config.yaml
d_expert: 96
router_score: "sigmoid"
beta1: 0.9
batch_tokens: [65536, 131072, 262144]
seq_len: 512
dataset: "wikipedia_en"
Below are experts of layer 4 (counted from 0) of a mixture-of-experts language model. Rows are named router (the router's row for the expert), gate (a neuron's input weights, with its number), up (a neuron's input weights, with its number) and show model dimensions 96-191. Each number is 200 + 30 x the weight over its row's rms, rounded and kept within 0 to 999.
After each expert's rows: a language model's description of what the expert responds to. This comes from a sample of Wikipedia text that the model never trained on.

# expert 50
router,203,243,256,238,213,218,184,183,224,240,218,250,161,145,248,175,231,254,234,212,180,193,221,182,237,232,201,230,230,190,201,221,179,221,209,223,252,180,200,183,199,235,218,168,209,240,195,236,238,162,191,226,249,183,173,204,236,187,162,182,223,167,205,207,180,203,232,214,258,240,226,206,284,216,171,206,178,183,227,282,195,183,172,183,211,204,176,235,246,199,214,198,165,210,165,158
gate0,205,133,179,218,211,251,239,129,189,226,193,104,198,269,189,203,196,178,217,195,199,168,222,198,217,180,160,180,212,209,230,200,177,228,231,170,216,186,244,202,212,173,173,216,201,199,193,220,158,232,195,169,249,250,173,209,202,206,149,204,234,267,215,240,194,184,281,239,211,232,237,209,229,162,223,184,203,207,235,210,174,223,213,156,207,229,203,232,214,196,173,173,198,160,224,169
up0,201,270,224,204,182,151,164,264,217,170,198,278,199,135,213,193,197,216,192,202,209,237,172,217,173,225,249,219,189,190,180,212,228,175,182,236,192,208,167,208,181,228,223,174,208,192,212,169,234,177,195,235,161,140,226,204,198,200,260,211,156,135,194,170,210,211,124,162,181,150,173,185,170,244,180,216,205,206,169,200,224,187,191,242,196,189,188,180,189,208,223,216,207,236,160,237
Verbs after subjects. Verbs and auxiliaries right after a subject pronoun or noun, such as was, is, had, could, would, became.

# expert 24
router,195,258,240,229,215,200,156,162,256,230,227,221,170,162,236,185,215,194,237,222,237,228,224,201,196,240,243,262,216,188,213,274,249,230,196,204,263,127,227,206,196,214,179,140,226,187,194,205,226,151,166,230,237,209,158,172,192,188,206,200,195,145,193,214,203,185,247,227,215,219,186,211,242,215,210,186,227,207,201,308,218,140,181,172,223,189,185,263,217,202,203,224,182,190,169,175
gate0,229,224,199,170,172,191,252,184,210,218,193,237,217,205,150,151,206,155,180,208,180,221,245,196,201,150,237,210,169,215,183,208,184,211,208,195,185,173,217,187,154,163,154,201,161,187,178,160,192,154,235,206,216,209,146,178,157,222,257,180,213,199,215,194,243,243,161,231,216,239,133,203,225,186,207,279,200,214,189,195,254,177,224,162,200,205,178,169,140,192,251,229,170,185,167,232
up0,213,214,131,191,183,158,187,218,201,178,184,240,208,166,209,190,212,153,149,180,149,173,210,177,212,182,225,226,272,145,180,227,222,203,209,188,164,208,199,189,221,169,245,227,149,223,212,100,190,185,180,178,162,225,181,176,155,204,236,198,166,187,218,171,227,228,220,175,227,206,151,181,204,190,233,214,227,187,219,158,185,207,182,181,193,201,191,234,248,206,240,230,208,187,207,180
Institutional name nouns. Capitalized nouns naming governments, wars, parties and fields, within proper names and titles: World War, Socialist, Senate, Law, Education.

# expert 40
router,200,236,259,222,173,218,182,207,201,225,226,223,142,150,202,178,233,200,187,203,227,208,207,185,217,211,209,200,201,167,219,262,236,209,245,219,231,180,231,201,218,191,192,132,203,234,194,207,208,155,213,238,216,207,171,223,232,167,167,212,194,173,221,231,192,175,241,231,225,236,236,253,210,187,176,173,234,197,227,303,220,173,174,188,233,186,193,284,273,168,248,203,167,179,159,144
gate0,167,201,261,254,236,241,161,186,197,214,183,176,236,151,198,253,214,235,187,230,213,205,173,233,222,228,199,217,151,214,200,262,245,180,220,183,186,241,191,148,203,201,207,197,187,231,180,212,207,138,204,201,171,169,178,167,279,180,147,224,234,231,208,145,167,212,230,175,115,179,183,220,181,184,229,214,204,227,220,193,192,170,193,174,218,210,199,177,255,213,227,228,134,183,219,214
up0,136,192,265,260,214,249,196,205,183,195,168,174,236,133,209,236,227,230,171,219,203,222,166,217,212,201,181,222,158,210,197,257,235,169,220,184,181,251,188,148,199,216,227,189,155,225,185,193,181,138,205,195,169,195,191,172,267,174,166,227,242,257,210,159,181,200,230,178,117,162,171,229,166,181,209,214,228,227,178,198,169,146,206,200,206,209,212,202,259,209,222,207,170,169,226,206
Capital letters in codes. Single uppercase letters in abbreviations, codes and formulas, such as LC status, SPD, SMILES H, Rock'n'Roll R, math variables U, C.

# expert 12
router,189,214,240,221,181,231,189,174,212,243,237,241,141,179,241,186,217,241,244,202,251,236,215,175,219,229,251,211,203,169,215,239,255,235,211,217,262,190,209,164,177,225,170,169,196,257,203,222,250,167,186,216,199,213,138,221,205,207,180,209,190,182,204,183,174,176,265,206,190,240,277,184,201,210,197,202,209,184,213,266,189,195,168,210,225,215,184,271,273,173,225,230,191,192,170,165
gate0,237,198,227,179,200,208,153,216,202,139,190,213,212,191,163,156,220,193,240,238,144,131,227,183,204,215,255,207,193,214,142,213,241,189,247,266,212,142,182,161,139,211,213,240,182,189,199,164,205,165,220,177,176,205,189,262,193,196,210,210,175,169,207,183,226,166,219,187,238,184,200,225,183,174,223,225,210,182,200,200,210,155,155,175,177,186,176,203,191,208,171,218,170,225,256,153
up0,231,195,224,174,200,219,154,215,209,130,193,223,203,195,166,155,227,197,243,242,145,135,223,197,210,211,266,202,205,207,135,210,238,203,244,269,204,135,184,152,136,200,207,249,179,195,205,162,192,159,212,181,186,195,189,263,188,206,201,224,162,164,196,177,217,162,211,195,225,179,201,220,202,189,227,235,215,197,214,198,218,162,147,164,183,187,179,206,196,206,166,203,185,226,261,156
Symbols and markup. Table pipes, slashes, equals signs, units and coordinate marks (′ ″N °), LaTeX braces, and Arabic or CJK characters in names.

# expert 30
router,177,265,232,205,249,227,162,160,206,221,194,222,180,182,237,181,197,212,216,203,216,204,203,180,261,220,212,196,211,207,208,210,208,220,193,200,249,175,211,183,215,197,180,197,202,218,179,231,239,148,158,262,226,194,154,242,231,163,158,201,224,164,185,191,175,194,237,207,261,266,222,205,238,171,174,190,185,216,227,308,202,161,171,196,198,187,201,251,229,231,208,208,168,187,176,173
gate0,151,173,202,239,224,200,195,142,174,174,166,197,223,188,208,208,195,197,244,185,203,197,164,220,200,153,143,181,212,177,223,178,210,186,224,174,240,187,190,239,229,167,162,225,161,153,182,218,194,139,210,147,166,206,167,166,258,196,173,193,247,137,183,166,144,169,171,205,226,176,184,214,162,165,146,157,221,217,156,252,221,197,230,244,163,250,199,205,191,175,220,221,266,145,179,227
up0,229,256,205,212,161,151,218,195,179,237,225,191,250,223,231,210,215,248,219,188,205,213,218,206,194,213,183,163,200,175,180,185,237,234,171,213,180,187,188,134,149,203,195,189,151,237,155,206,197,208,212,225,199,164,185,247,187,200,249,135,192,243,229,237,190,197,176,164,169,168,195,189,208,209,219,177,195,190,192,140,181,216,130,220,191,145,135,149,194,201,166,194,174,261,206,200
Past-tense verbs. Past-tense verbs and -ed/-ing endings after a subject in biographies and sports: played, led, wrote, outsc-ored, letter-ed.

# expert 55
router,202,222,255,250,204,226,184,190,234,259,182,187,187,179,261,166,202,203,228,201,243,224,233,194,234,271,223,244,211,212,212,254,219,205,181,189,239,182,226,201,183,188,204,161,240,217,207,204,246,158,178,203,235,224,168,207,225,169,195,196,194,168,211,198,164,138,223,220,187,229,202,212,216,187,212,185,195,177,204,327,217,166,164,166,209,185,190,305,256,177,201,256,192,197,194,171
gate0,170,166,239,180,179,234,173,181,221,183,161,174,223,212,251,192,209,202,184,148,252,183,212,239,192,222,232,200,170,220,212,215,195,196,186,160,264,253,199,245,213,191,230,173,217,192,248,206,153,208,188,169,206,202,225,185,185,228,220,213,211,200,237,175,177,154,149,177,176,192,175,185,158,226,175,182,240,201,206,227,179,215,216,173,159,226,200,224,198,201,192,254,205,198,240,199
up0,186,221,216,154,185,240,193,241,193,187,221,203,188,137,220,124,194,221,189,187,190,224,210,284,218,184,203,190,187,214,180,231,211,222,160,170,188,178,220,266,178,195,223,243,239,236,244,245,148,229,253,211,208,194,258,205,201,153,200,175,174,220,205,206,149,163,152,173,213,194,203,166,171,227,249,179,207,204,166,229,165,213,186,197,210,232,182,290,192,206,183,188,185,206,209,125
Nouns after "the". Superlatives, ordinals and position nouns right after "the", often before "of", such as highest, end, inaugural, opening, south.

# expert 23
router,225,228,223,224,247,201,153,207,220,211,207,236,158,223,236,182,222,207,206,199,216,196,212,194,206,240,238,210,226,178,206,218,195,212,232,189,215,160,266,205,199,184,212,142,232,197,231,250,209,139,163,235,214,200,137,249,201,220,187,200,184,162,189,156,200,200,226,187,275,222,214,194,230,207,192,229,205,195,211,272,229,171,190,186,228,192,203,273,239,202,214,197,148,182,187,152
gate0,239,160,203,238,236,178,168,212,240,213,207,191,247,212,174,188,200,201,192,220,192,233,163,193,172,170,228,195,147,226,229,193,211,210,240,263,271,198,162,169,253,196,202,189,177,213,226,216,196,210,203,189,243,225,157,150,184,203,157,173,302,209,185,176,162,163,202,169,242,239,202,200,155,156,185,222,160,228,232,269,218,256,236,207,191,236,182,181,199,200,196,211,196,135,135,188
up0,192,187,200,188,190,198,173,246,245,214,155,174,111,208,233,227,208,214,256,187,212,228,198,141,159,185,192,219,185,134,222,200,128,156,196,200,227,190,241,240,246,227,152,198,231,183,158,239,216,214,214,201,194,217,202,195,223,205,157,182,236,129,202,199,199,219,226,211,228,168,218,190,192,192,131,236,247,185,182,185,293,195,177,216,216,241,212,195,231,195,217,195,167,91,172,173
Verb stems and fragments. Verbs after "to" or "not" (prevent, develop, keep), and verb-stem word pieces before -ed/-ing endings, such as surr-end-ered, des-erv-ed.

# expert 19
router,219,232,236,231,242,234,169,172,199,247,204,213,157,188,258,176,224,216,223,206,243,192,220,194,231,230,242,219,234,204,210,253,176,220,206,218,216,161,251,168,193,208,216,166,195,204,209,215,223,172,199,193,222,196,174,203,199,175,204,216,209,151,209,201,182,194,248,186,167,219,271,185,243,198,206,197,203,223,202,312,193,169,189,196,196,223,179,287,249,226,225,214,210,197,194,199
gate0,164,161,207,195,189,241,180,200,190,180,247,157,203,261,205,190,174,169,196,218,208,147,241,187,164,168,205,148,226,276,178,229,181,185,199,195,209,170,257,152,171,202,218,184,203,176,201,180,195,192,209,140,198,207,208,203,210,217,185,204,194,181,202,251,170,235,231,165,128,239,251,189,200,208,229,211,179,214,185,201,181,191,143,232,176,231,237,277,240,296,211,234,240,213,206,227
up0,225,235,187,234,218,138,171,185,210,227,214,246,188,216,245,216,187,181,241,193,162,202,226,192,179,217,178,184,191,233,198,191,211,204,195,169,196,237,217,239,208,126,186,217,226,233,187,239,176,248,198,206,184,210,193,249,186,182,198,188,199,204,253,222,174,200,138,218,270,177,213,186,224,186,196,192,211,250,174,158,236,169,152,171,162,196,190,176,168,171,273,172,151,214,196,158
Foreign word endings. Mid-word pieces inside Slavic, Hungarian, African and Asian proper names, such as -ović, -nik, -ó, -ina.

# expert 5
router,214,228,257,233,257,226,149,200,225,212,203,174,190,219,221,152,249,215,224,202,223,232,193,193,228,234,281,193,197,170,163,227,241,191,222,195,244,209,247,175,214,202,186,163,217,207,165,217,237,146,175,239,238,186,189,223,182,167,179,182,193,132,240,205,196,166,222,188,222,255,207,194,217,157,169,173,227,219,207,191,199,202,164,151,190,193,206,285,248,200,205,213,188,200,178,179
gate0,212,228,178,165,199,234,235,213,182,216,183,179,157,180,206,181,218,217,226,200,203,119,161,189,166,265,206,230,175,227,236,221,189,186,147,239,191,227,226,146,224,221,141,193,202,246,155,167,202,209,212,169,242,237,172,222,238,155,205,152,192,208,177,171,212,195,176,174,203,218,201,228,185,164,257,185,138,196,196,184,155,198,210,194,189,213,208,224,236,226,222,260,232,183,197,210
up0,184,245,172,125,157,188,208,170,239,144,191,198,182,179,215,120,209,249,239,194,197,207,194,212,255,224,160,197,244,201,155,210,225,197,185,110,143,188,198,232,179,211,189,218,186,202,209,210,189,210,209,256,202,161,243,215,176,239,120,184,131,260,180,208,243,189,188,191,171,200,199,226,190,190,210,182,184,181,175,196,177,229,205,154,178,152,217,164,220,191,238,197,181,178,187,208
Possessive "of" and first names. The preposition "of" in phrases like "one of", "Legion of Honour", "edge of", plus male given names and "von"/"de" in personal names.

# expert 49
router,192,253,249,238,246,210,179,180,230,219,191,223,170,217,216,198,170,207,220,188,238,182,229,211,204,244,255,175,192,144,199,237,209,203,187,213,237,162,234,193,191,171,225,138,215,206,170,208,244,140,193,210,215,197,177,193,232,182,157,173,174,140,206,233,133,202,214,199,206,236,218,222,244,196,187,207,216,173,218,306,216,173,204,176,216,194,189,293,228,150,223,207,205,192,185,187
gate0,183,160,238,189,196,267,284,220,271,201,181,195,230,189,158,218,143,192,258,212,217,185,212,242,157,192,228,197,139,221,253,191,188,216,244,242,150,251,230,261,214,172,283,212,208,154,192,196,230,124,188,210,142,184,267,192,193,189,201,168,195,161,234,225,211,181,203,231,182,214,182,162,218,223,245,210,180,189,203,192,163,195,194,155,247,198,198,238,193,165,219,249,194,227,185,222
up0,214,177,142,285,231,225,192,210,177,188,213,176,208,253,170,221,190,198,198,188,161,205,218,152,197,218,253,214,183,213,187,224,147,139,234,230,158,193,235,139,187,209,186,224,206,214,210,223,210,145,176,241,185,209,210,200,176,180,217,217,219,199,230,270,236,261,249,246,239,209,219,215,255,148,221,202,167,216,225,183,116,216,217,185,248,195,221,189,181,201,242,205,177,200,157,221
Table labels and titles. Words and word pieces in election, results and track-list tables, such as Turnout, Total formal, Nominated, O-pen, But-ter.

# expert 34
router,233,233,210,250,237,251,169,147,245,222,206,176,184,210,218,176,238,212,213,212,211,215,205,157,224,226,227,214,218,172,199,244,206,235,202,214,234,159,258,187,186,205,181,116,232,185,200,235,233,139,184,237,217,159,166,223,205,181,184,208,195,154,237,200,201,147,236,217,238,257,207,194,216,218,190,194,205,186,217,285,209,162,159,180,225,219,170,196,240,201,209,221,161,182,188,174
gate0,199,208,210,184,208,197,257,190,181,227,174,168,166,230,218,179,145,201,211,161,210,186,206,144,237,173,193,196,177,139,149,160,183,204,179,175,160,236,179,221,166,201,150,180,236,183,168,217,173,238,237,205,218,230,186,172,223,250,182,191,207,224,159,201,223,217,164,155,211,233,245,225,154,186,221,240,221,146,168,211,222,160,231,137,242,163,178,198,247,219,234,194,243,234,203,233
up0,247,206,156,198,171,227,183,216,179,137,265,215,233,159,199,208,231,210,198,231,189,198,230,203,196,226,211,156,195,227,216,228,207,196,207,203,241,184,217,134,241,199,246,186,185,203,211,177,197,145,165,145,209,185,211,211,213,153,174,243,229,169,223,197,178,196,203,222,178,182,184,140,220,228,181,150,161,247,189,183,193,220,214,214,123,235,218,199,172,189,192,198,202,186,221,179
Table cell separators. Pipe separators in wiki tables, plus score cells like 0–0; and 2–0;, in sports results, lists and statistics tables.

# expert 58
router,189,210,209,219,223,219,155,148,212,215,217,186,209,199,223,174,248,220,219,208,208,176,220,184,205,227,235,238,226,178,215,255,215,210,208,239,237,199,228,185,182,192,183,140,204,221,206,208,250,171,170,194,229,151,198,239,211,182,213,191,170,224,194,222,181,166,200,193,190,263,273,178,177,206,164,190,177,191,208,304,206,158,180,199,227,203,205,266,238,192,213,195,163,204,185,186
gate0,132,185,216,160,196,179,179,162,204,263,222,226,266,205,219,197,190,203,223,248,211,168,197,194,187,150,231,215,213,245,182,169,168,202,258,211,205,225,208,199,217,155,183,238,178,199,204,184,224,166,175,200,242,208,209,172,194,186,194,169,199,213,184,208,215,201,215,171,195,242,195,170,205,259,157,178,183,149,224,222,168,197,218,214,179,198,247,198,200,232,209,241,186,177,211,198
up0,102,182,266,180,192,228,141,173,138,193,258,228,216,222,197,163,182,204,221,189,252,191,167,184,202,173,239,180,182,225,202,174,133,212,226,198,266,196,174,210,193,197,239,223,197,196,194,171,202,192,177,204,250,271,219,179,223,197,221,234,170,200,154,196,227,233,210,233,205,208,146,208,215,245,203,138,205,219,247,206,193,211,241,230,175,261,202,229,213,196,192,185,201,183,232,178
Infobox field labels. Labels and words in infobox-style key: value lists, such as Spouse:, Occupations:, Population, High school, Governing body, Personal life.

# expert 63
router,187,224,217,228,244,229,179,202,227,233,197,189,156,205,222,203,228,218,214,215,221,204,237,175,213,219,230,220,225,186,219,218,237,249,204,203,268,191,227,207,172,220,195,133,227,204,215,205,216,197,168,176,204,187,202,230,204,162,211,193,230,167,215,216,133,145,211,204,183,241,255,182,222,175,168,178,221,198,247,273,219,201,161,171,240,198,179,243,245,184,226,186,161,213,150,171
gate0,238,183,192,206,181,162,158,197,197,228,168,204,161,181,237,226,184,166,239,243,195,211,261,243,249,186,218,184,215,172,238,245,167,158,235,207,206,203,226,194,268,180,260,200,170,161,188,184,169,213,193,201,198,218,237,173,203,150,155,175,198,148,183,271,208,209,206,238,200,210,217,206,235,192,232,163,200,215,246,199,294,216,129,174,204,228,232,203,204,256,231,159,237,189,177,196
up0,189,238,192,212,249,200,231,191,194,242,221,254,247,161,213,158,253,195,198,158,192,172,205,145,146,175,192,220,197,182,170,205,230,218,209,234,201,201,238,150,184,222,178,240,223,200,158,196,214,209,172,178,235,164,189,216,264,223,279,179,232,231,185,165,193,197,213,183,218,221,220,231,137,260,208,229,244,232,169,196,197,177,218,247,187,207,201,198,212,171,201,237,112,220,288,257
Table pipes, infobox labels. Table cell pipes and list dashes, and infobox labels like Born:, Species:, name:, plus the age figure after (age.

# expert 47
router,207,225,235,228,216,204,163,231,211,224,203,195,138,198,226,168,202,218,237,218,206,228,178,193,212,214,269,233,225,216,186,183,214,229,214,186,202,156,237,186,166,196,169,193,239,184,199,227,199,142,190,237,211,182,154,237,226,207,178,215,179,164,183,210,154,164,256,234,267,246,269,203,261,230,168,192,214,219,217,275,230,178,176,167,218,196,173,261,222,174,226,216,172,194,196,200
gate0,247,141,229,212,181,162,194,228,218,246,204,235,200,182,215,173,221,146,226,198,185,212,170,131,247,145,203,170,159,227,145,206,244,197,210,215,135,230,139,194,243,236,203,220,157,175,194,206,192,224,227,214,232,249,186,213,190,221,131,212,208,209,221,171,176,184,246,129,197,204,239,191,152,197,157,202,200,174,215,167,186,229,226,197,190,194,191,176,214,226,274,168,204,199,245,218
up0,221,217,206,197,168,186,184,188,209,176,213,195,183,201,190,215,212,271,233,234,167,205,226,230,157,186,236,228,171,193,241,173,151,211,222,163,257,184,303,238,179,163,151,200,230,207,218,158,242,211,204,207,228,235,175,237,217,176,184,209,243,206,156,202,207,218,201,236,261,227,200,185,261,196,222,144,221,191,176,194,232,263,155,223,192,169,216,204,177,186,198,216,211,207,196,156
Infinitive "to" and verbs. "to", "into", "with" and the verbs following "to" or modals, such as create, make, take, have, ensure.

# expert 43
router,216,227,234,244,206,216,198,158,248,245,211,183,114,201,257,152,266,216,193,201,213,225,209,206,237,217,211,191,208,201,208,262,222,232,233,239,242,166,250,177,189,179,194,150,211,226,199,187,248,188,184,235,252,189,139,217,216,166,179,197,172,125,198,195,177,174,227,192,199,235,268,199,235,229,187,208,202,165,211,274,210,160,156,190,224,185,202,266,234,203,206,199,165,190,178,168
gate0,224,238,142,201,219,204,223,197,210,235,192,190,218,198,215,253,234,189,190,228,213,217,176,177,198,172,197,222,217,182,184,232,194,244,228,166,226,219,229,238,252,171,219,201,235,201,171,188,211,190,162,188,197,182,213,171,275,220,257,209,212,188,179,183,200,147,192,216,218,167,155,206,224,249,204,217,246,207,233,198,258,147,251,218,191,256,226,208,177,257,165,237,175,182,193,197
up0,293,181,217,187,234,240,239,227,259,174,165,180,213,198,207,161,178,205,212,177,233,242,181,225,179,185,202,194,190,234,216,180,278,228,208,169,208,228,175,147,213,203,188,215,145,289,196,211,216,174,169,173,221,193,154,208,196,190,259,217,154,225,231,180,217,166,198,204,218,261,181,204,246,208,195,222,193,193,179,231,170,237,150,224,148,219,204,203,220,196,202,184,215,221,176,185
Numerals as labels. Standalone numbers for dates, years, weeks, chapters, routes and table cells, such as Week 2, 1987, US 167, and Roman II, III.

# expert 11
router,223,196,236,233,206,193,149,212,242,242,209,183,159,195,246,181,208,227,211,222,226,223,242,170,235,237,231,223,208,196,217,193,209,234,214,211,223,138,241,180,169,205,196,168,199,210,244,197,225,163,188,191,224,218,208,172,221,169,166,192,191,139,227,202,194,163,234,226,266,273,249,176,224,178,176,202,195,147,207,238,201,144,191,217,219,231,186,235,239,199,238,179,187,193,139,188
gate0,181,200,196,234,209,192,213,230,176,195,235,209,237,238,217,247,200,228,171,209,151,222,195,216,238,191,200,207,197,218,149,218,217,211,196,214,192,221,191,273,222,137,219,241,217,224,198,213,198,148,251,171,154,218,206,192,248,166,165,238,263,216,189,179,196,200,192,244,218,196,239,180,183,191,132,224,199,176,184,177,185,167,178,239,224,182,137,176,202,201,239,196,190,204,227,219
up0,204,152,215,225,229,230,207,198,197,254,265,205,181,212,182,216,233,169,183,207,150,225,206,172,152,199,238,180,173,172,147,214,225,188,194,187,202,230,158,228,196,183,218,193,169,179,186,147,221,195,171,220,245,226,183,204,215,176,248,238,238,188,210,157,182,200,222,213,204,190,200,243,174,185,163,192,216,172,206,186,169,209,216,212,204,210,169,219,175,190,262,227,199,173,193,211
Relational prepositions and conjunctions. Prepositions and subordinators after verbs or nouns, such as "as" (signed as, as of), "for", "by", "with", "until", "when".

# expert 14
router,194,208,220,223,212,211,174,158,240,250,186,186,132,179,246,169,200,191,213,204,202,204,221,199,234,217,234,187,222,206,216,262,225,241,208,238,244,144,235,168,192,165,188,114,217,218,201,195,252,165,200,214,218,162,188,223,191,159,190,186,172,161,186,203,139,183,194,219,185,224,244,186,247,239,168,191,230,196,236,268,197,151,171,177,221,198,184,287,254,188,227,210,160,189,195,173
gate0,185,170,223,222,218,207,180,204,204,241,262,239,206,178,190,191,175,195,201,243,258,178,178,244,113,174,245,209,203,269,214,175,211,229,227,220,188,206,187,185,246,193,172,185,228,158,234,192,250,214,174,240,207,226,174,258,206,160,233,215,180,176,194,195,229,206,202,201,215,202,191,231,210,146,231,166,209,202,249,261,200,231,221,191,234,205,201,250,183,169,160,188,224,206,206,153
up0,189,209,184,224,171,239,232,155,207,200,202,243,254,164,259,175,186,251,209,235,249,131,210,195,201,207,190,245,219,192,205,121,252,257,219,175,213,189,181,194,182,211,205,227,186,213,198,185,118,207,172,241,192,135,223,207,198,222,204,212,178,138,170,249,236,150,180,222,205,212,178,197,210,196,214,175,239,194,228,191,191,196,190,233,233,231,159,222,149,193,149,157,173,242,226,198
Table numbers and pipes. Numbers, scores, years and pipe separators inside wiki tables, such as squad numbers, match results like 5–0, list numbers like 4.

# expert 7
router,169,232,206,242,195,217,176,194,219,230,222,228,134,204,204,182,197,218,218,210,225,205,208,197,204,233,194,246,216,190,215,234,207,235,185,182,235,113,246,182,213,199,189,154,225,214,206,196,237,159,179,216,206,162,171,193,220,188,173,180,232,179,208,210,170,144,254,188,225,229,219,232,191,202,173,179,204,204,220,318,237,195,159,157,201,171,210,255,246,158,221,219,191,172,176,200
gate0,208,214,163,214,235,217,178,207,211,146,215,206,228,215,171,181,229,226,217,201,207,169,206,221,198,204,184,210,214,176,167,241,198,221,206,157,219,171,182,224,167,191,205,198,240,236,233,238,183,206,206,194,200,204,174,216,218,192,212,236,158,224,205,214,150,201,172,191,239,196,210,194,155,139,140,216,240,126,183,175,167,219,274,161,204,151,187,168,166,206,209,200,221,137,202,189
up0,148,163,214,245,193,160,218,179,161,207,164,159,140,195,208,250,228,208,185,246,168,273,203,222,282,196,205,232,209,210,217,200,253,202,211,244,168,231,166,180,239,194,234,213,158,216,194,196,212,164,201,204,208,163,216,199,217,220,207,188,235,163,163,175,215,210,201,244,178,186,118,187,229,182,195,201,185,202,214,225,198,187,188,215,174,247,210,208,224,158,235,185,184,228,248,172
Nouns after articles. Head nouns and prefixed adjectives right after "a", "an" or a possessive, often before "of", such as majority, member, deputy, variety.

# expert 2
router,181,240,264,226,222,222,201,181,204,257,238,213,179,199,243,195,241,227,207,204,210,226,229,182,244,238,216,185,207,194,197,220,182,169,200,174,187,176,252,157,191,218,185,157,208,205,201,231,221,199,179,206,226,207,198,211,219,148,235,175,195,186,224,191,189,149,271,189,208,225,236,183,243,198,190,197,191,181,214,327,210,164,191,181,233,209,169,294,249,218,223,186,173,211,168,168
gate0,181,185,177,142,183,197,223,227,211,205,218,254,255,180,170,231,213,187,193,185,259,145,166,192,198,226,192,216,207,208,198,224,211,190,174,191,185,179,214,220,154,215,183,181,210,201,193,192,221,197,242,192,182,253,229,228,233,187,269,155,155,204,189,222,223,198,184,239,170,238,238,205,189,210,251,228,263,232,209,152,195,186,237,251,204,281,150,180,207,223,140,231,142,201,244,232
up0,242,226,219,184,167,202,187,199,216,158,194,208,212,196,202,131,208,249,190,213,183,228,203,224,166,224,117,216,182,178,224,179,191,228,194,254,212,234,175,166,168,189,183,208,173,207,139,217,181,222,191,170,217,174,229,177,251,170,194,212,193,229,221,229,233,191,188,171,204,226,197,198,197,180,228,200,183,157,221,229,193,211,127,199,134,165,194,172,208,145,185,166,155,220,200,191
Foreign-name inner pieces. Short consonant-heavy pieces inside non-English personal and place names, such as Kar-z-ai, Tro-ph-ime, ib-n, Kaj-j-alu.

# expert 26
router,184,222,210,233,251,198,164,141,241,254,209,242,191,206,240,194,216,214,209,230,225,229,230,212,234,234,265,199,195,177,226,234,245,239,201,205,206,187,258,206,175,213,229,179,218,199,200,218,236,135,203,167,240,203,186,203,194,180,218,199,203,183,237,207,185,179,233,204,211,231,259,220,263,182,201,210,252,171,237,299,231,152,201,162,217,218,209,254,214,168,209,203,179,196,151,158
gate0,230,232,164,220,186,227,238,226,188,243,177,235,205,159,168,131,233,183,197,212,240,203,224,185,183,223,186,227,172,183,233,211,174,236,195,168,178,202,161,161,231,279,188,214,164,161,195,222,249,125,197,197,240,227,177,190,184,165,224,142,199,216,263,229,189,196,193,160,199,245,203,207,222,234,184,239,214,166,178,186,197,197,224,221,193,176,216,166,163,255,183,227,163,184,202,181
up0,249,143,222,203,205,212,174,212,208,216,217,212,232,224,200,164,240,208,212,168,182,168,201,193,212,176,194,182,256,222,186,203,199,197,212,247,228,158,195,154,174,183,138,229,190,201,254,160,177,288,212,171,142,197,200,221,199,220,202,248,245,181,210,230,209,206,207,233,186,223,160,204,231,188,239,139,175,203,214,187,140,207,202,186,138,128,205,169,189,201,232,160,160,169,244,155
Mid-word vowel syllables. Vowel-consonant pieces like in, an, en, il, or in the middle of words and names, such as Scand-in-avia, obsc-en-e, V-ill-age.

# expert 21
router,200,229,228,217,226,221,183,177,233,257,201,207,172,198,237,204,227,186,207,190,227,259,244,224,199,256,231,213,230,201,238,240,212,238,211,219,255,181,228,187,183,237,186,175,211,234,212,198,230,162,179,240,220,214,168,222,227,184,175,220,218,194,209,219,171,151,249,248,282,251,274,186,239,142,185,200,177,150,226,192,218,167,183,218,234,190,181,247,263,188,226,207,195,183,184,167
gate0,209,209,169,173,193,219,159,198,236,191,222,182,189,192,175,199,188,191,193,171,197,182,145,208,200,205,210,194,194,171,227,172,173,212,174,241,205,173,189,216,212,204,206,224,249,233,178,170,230,207,221,216,209,188,205,193,203,151,176,239,202,215,182,171,203,218,256,193,237,189,224,217,197,174,233,265,175,226,256,199,233,215,192,176,227,243,209,208,227,281,182,259,195,134,180,214
up0,205,245,201,198,236,214,216,188,220,229,194,207,178,176,189,198,175,254,189,174,211,151,171,166,195,225,217,209,208,188,203,213,175,203,210,238,211,196,209,177,208,242,179,209,171,195,148,152,176,216,238,263,204,219,207,236,218,186,213,234,179,185,158,171,198,233,193,148,229,171,172,226,206,186,209,215,174,146,232,205,185,186,188,204,159,208,158,226,187,225,191,212,125,231,180,227
Prepositions after verbs. Prepositions after verbs or nouns, mainly in, with, on, at, from, during, as in resulted in, squad on August 31.

# expert 41
router,199,212,242,217,234,210,149,159,227,242,171,211,146,197,243,171,183,234,221,213,224,212,249,175,197,234,247,196,232,183,229,227,231,211,227,212,212,205,214,147,185,217,204,127,226,234,196,226,240,149,204,218,218,244,153,190,208,161,163,176,199,160,191,198,192,168,254,204,149,248,234,190,212,198,163,187,198,169,204,272,224,184,185,176,245,180,171,231,220,201,266,231,167,203,182,124
gate0,160,216,196,189,187,189,237,199,163,226,191,225,205,224,180,154,169,197,188,204,242,196,241,143,188,205,183,224,195,198,157,197,202,180,222,158,193,209,204,200,207,245,175,187,225,170,204,226,184,102,170,205,139,246,257,221,179,242,211,239,233,229,224,182,205,180,180,204,206,170,217,230,279,197,193,265,197,214,238,200,207,200,183,217,148,236,160,229,220,203,228,204,296,187,189,194
up0,162,162,196,191,178,220,247,180,193,197,197,201,225,209,200,132,225,154,233,245,234,206,238,138,187,206,198,228,210,163,144,221,213,219,232,191,179,197,201,237,215,217,215,188,185,256,198,259,205,158,144,198,157,206,271,259,203,201,242,226,204,222,232,183,194,201,212,220,198,143,216,224,253,195,221,193,219,167,214,216,227,222,172,165,189,225,207,245,220,168,229,188,235,169,176,214
Colons and list separators. Colons after field labels in infobox-like lists (Federal division:, Principal:, Conference:), plus table bars, semicolons and dashes.